Weights of a small mixture-of-experts language model, trained from scratch on English Wikipedia.
Size: 10 layers, width 384, vocabulary 32000, 52.1M parameters.
Experts: 8 experts in each of 10 layers, 256 SwiGLU neurons an expert.
Training: a variant of SOAP for the experts, 343M tokens, 5236 steps.
Below are experts of layer 4 (counted from 0) of a mixture-of-experts language model. Rows are named router (the router's row for the expert), gate (a neuron's input weights, with its number), up (a neuron's input weights, with its number) and show model dimensions 192-383. Each number is 128 + 32 x the weight over its row's rms, rounded and kept within 0 to 255. Numbers have three digits each.
Before each expert's rows: "comes after" lists some tokens at least twice as common just before its tokens as in all text. This comes from a sample of Wikipedia text that the model never trained on. Tokens count by the router's weight.

# expert 6
comes after: " |", "\n", "-", "|", " 0", ";"
router:100158117134162103141185137107159147166123120101110113142126135151157144073091183105128147125131140155132093123179107110158126150089168154108094149091134139123056081098153158157126197109090149072125115076144125083121112057132125152111099083105140150137106116183143115108120098146088133104110097170083137120156133153090103107138139171097166175160110142123154182096172145114097113117136205163117170149122106147089143103150113073147080098112129168088098137114116103058154139063156161158127143132025135159163169134178164153110155092106110120127152117124119133141164119129077050160
gate13:126080111200110200122141170115152112152188119129119161154179240054194166079126170150127091165155098094110121121132111087124135170172119146156093150161073183159113087086184139082095159140131150173156081138148129088073106088084118125128158129086030138118152103141116092082122100106084099077079178137089141089091103178110105111129137152125150109138073113152132113185146158115124182059104086154103161098148119154150173126158132092129106178131132171114138131143108105073144084120128140146091128053183133140103123098113088120156103138124204151154127146121077097081143141131099135094
up13:117181114084175124063219127118132134161130186155119127101120127064116128176053133071175110119146147129080156103109071159139132176130178125166110125137115136127059088118111174169114151135103108130109090147099119091155148141174092113119140126117137059161164168121066131091168186188151158175162172155146125178139123111129142156132133108182122083135126073115135109125114105142096136143088155104096132112147122134123088143117106169183134155139114105107090215131203117129135151134174163153097112185152138166185145131090192131090181110128151165138126138151138140088067160070144151140
gate14:143050120126113105068087156136128093073151171154182153076155152158114160170086137179119177116115103074072113123108143115101117155186219110148129141105138056179108103157075157120134116090113091072143083101167093108095148109167106186161148096131160127175053138156126113074115127108158088160096091120102090140118094027112144094111157164156099150128127142123159167114078156077119067156109089114131106110154102082153116102118154123165201062176147114185078137149151131085172202112114109120155185115081140103095082119111090079143130058134123122167161159134111129131164121110106152139
up14:125159180137127178104117108102092133195157130165104122136132158154135095105157127088133078115140170175129092128089101153171083123101080164092146106151124184106193167066135102174132097139134114132079164161098224134163129120118136080083129165095092121089120134157156094140125097083101125127177164142089181166140128210109189129114088078072109106119122119174141110139216109165119122163121135131092135138091123160189134140158135104115082146101108138141166118112127118133084069181149206138114098147182109099152153127125172130144122133132164147169062036145114142142115100176122140086

# expert 2
comes after: " the", ",", " The", " a", " in", "The"
router:103134100133155203081125162115158106132121168091164111123111122099115145144099130167118144085078117153155138163067076100044172129077171125162068160118057143105174082190134197133149125112149160119165050110152148061209154127183099116148182138093169183137152083103097142055140097136139159154094140118130083164114111123105176145156109151177130157169126143110078156118211135153110141057070119172132096115097139168118173125119167145103101214136084093149154145126127134073171121115100157178040128108101158108117152162096137146146145212130120128150119125142150096100115140138154170129
gate13:132141102139103117096135131099064132168149117085125083157128148122099134155126086173126116121130170050119105080067128160064124127108139065144124127102154154138124160106131098129065200133158080106133140083073084113170125123140128131075139084144145109152144109137128148092145085167136116162112161136134137104161110170094138140132102128114170087110105163140106116158124030113108092063070141094117107100158126150097105109145174190159111096111089150133118135072131105095150099124117102109160098137165112119143097134147116153118119123114230157108135140166121133118115179130115183246
up13:099095085116130078091173109117087128150151136133151103147126161098104117113052101171132135126121166078153109120093067131070167110116124054177116139089173167105139130128167133120109188154143110117145172119071113112136143137154138180080177077125137122172150119139119147094114097179119093124137201127133121064117135141089174086148123139146181135083151146115096106158140094150137072116043125103080161122182133144091129118142181155148105146097080128138122115111124105153154091130065087164134079116161096127137053163151088139117119154129162160128130131091137114112098193141143152180
gate14:134093125114098162123178123137100101164114176158149148104155129145147088131156139121103069141136092160187093119093151102109100076076139155151118096182166075131123127118128040139146157115112155138160233141092147127107095081117103176132099127185110118121122104124136114080132041171102138103131142131141117115104138129152161132125107092142178163112103083141086125115072179140124157075122126152145124121112119155134137117106132079074152147145121061164113086091092138160180103093147115087145144175148127101105172191159155118130115175104132122118117104168163076112121107123111138105
up14:096073145091114121045137173145102102100120127168135111134128142110101057133137111140139038119121117160174127122086146112102147138119107155127081101187175106113157119079119018146151145147105107161125199137149130050131093093099100163096152143181115134120127135097129137086108069166105142138136132157127140136123126114141138116159119085108129093074093123136119130133080179152080149097104167131138097140135097169095132110123179125061122125124116105174134126086139124111207081091104126069179170102182137122125166151151173110148133138101165119088118103108096116075079073114118143132

# expert 7
comes after: " of", "\n", " St", " at", " by", "st"
router:114058102141181117144143129099157091125157178115147128133099107113105128154167160108072147103121184134137123094079067166104127168117170091146150102111087184138142098148147070132113136153097136136131107162122039126139099119159068146158145134150159092113173112146132191147141147120039120164069119122122149078172096143123133108088143050134150124105108121167178136120162129122128118099097193092093143124123104121144176177167109169132120077089133133173064120159102098089132154104132187151092108105128124129111057086131149163145175134105107085108196142183128109088194123103143130178
gate13:068102169114159099114162113161116101182146127029132069094143151048124159156077106156123164060111084105090113152089169131084144090094156089082080102125161147124133137171164177144178148115140181129168091092143111127133117118155152080080119152170152114091135122133131143029063156128129158140165131166147120097076107154163129134125096069107127196116149151135104120094127129147121116144102067127140109126169151100131170141126074128160137154075093104098131091102139095160140068174115152140168117082137141106058151134060157127147151115130127120160132091162113103097155150163037140079
up13:124102121194161133119155159111208148102144089127177165122139135104207124161127097110075119123097149186113110110141110159165111116139115129117151107187138148161140123155138147118146134114120164140154101166112117179146149139142107118156076150118169075166153142088145093145123143113164137097147121126126156191152152154109128124144118162126193106072145077121118178102131163162083106113137160125131099093156099089099079108159113092148124123113182134086175085080095096140065182145150130079070104141144121137119103186107125176169151138102119204193132135071170111065156215115094090104
gate14:143112147146157130194156126126125167090115137116102154103127114113136115202139097044106120105076118103115191128154121140134105117126148146182141124141191130121126105185094155181138151118072152121147128139148109162156090119118108132150058086085139141152153091145202078158081204156153128123133144098104128069135206126119084118140156021122090141108110145118168149100122085140191093150117141146166198172139135062108139167131079125136226165181094125146097103099146082163159120093147115103123118112143147148099112114160142171148178150128141101137122163104152189081124127164146167135
up14:189119092142093109147109142083096152118032052081154116141138121107096121134150105127132122122102150142159090103118171112125116148139127121109105128117096072140102134177101122132101128106100105137098130120091139143140153140146112089142132101138157108112182171111152073116128133183150145133101119134118176166129109142104193150132148141153062138109108136177099143095113132089151143178107078055114160159099172071136127104099121125098119093102119090104150127081211166154136084078103121165139196141126134136071112170141118126171115117124148095128128186114173104132067176103132172131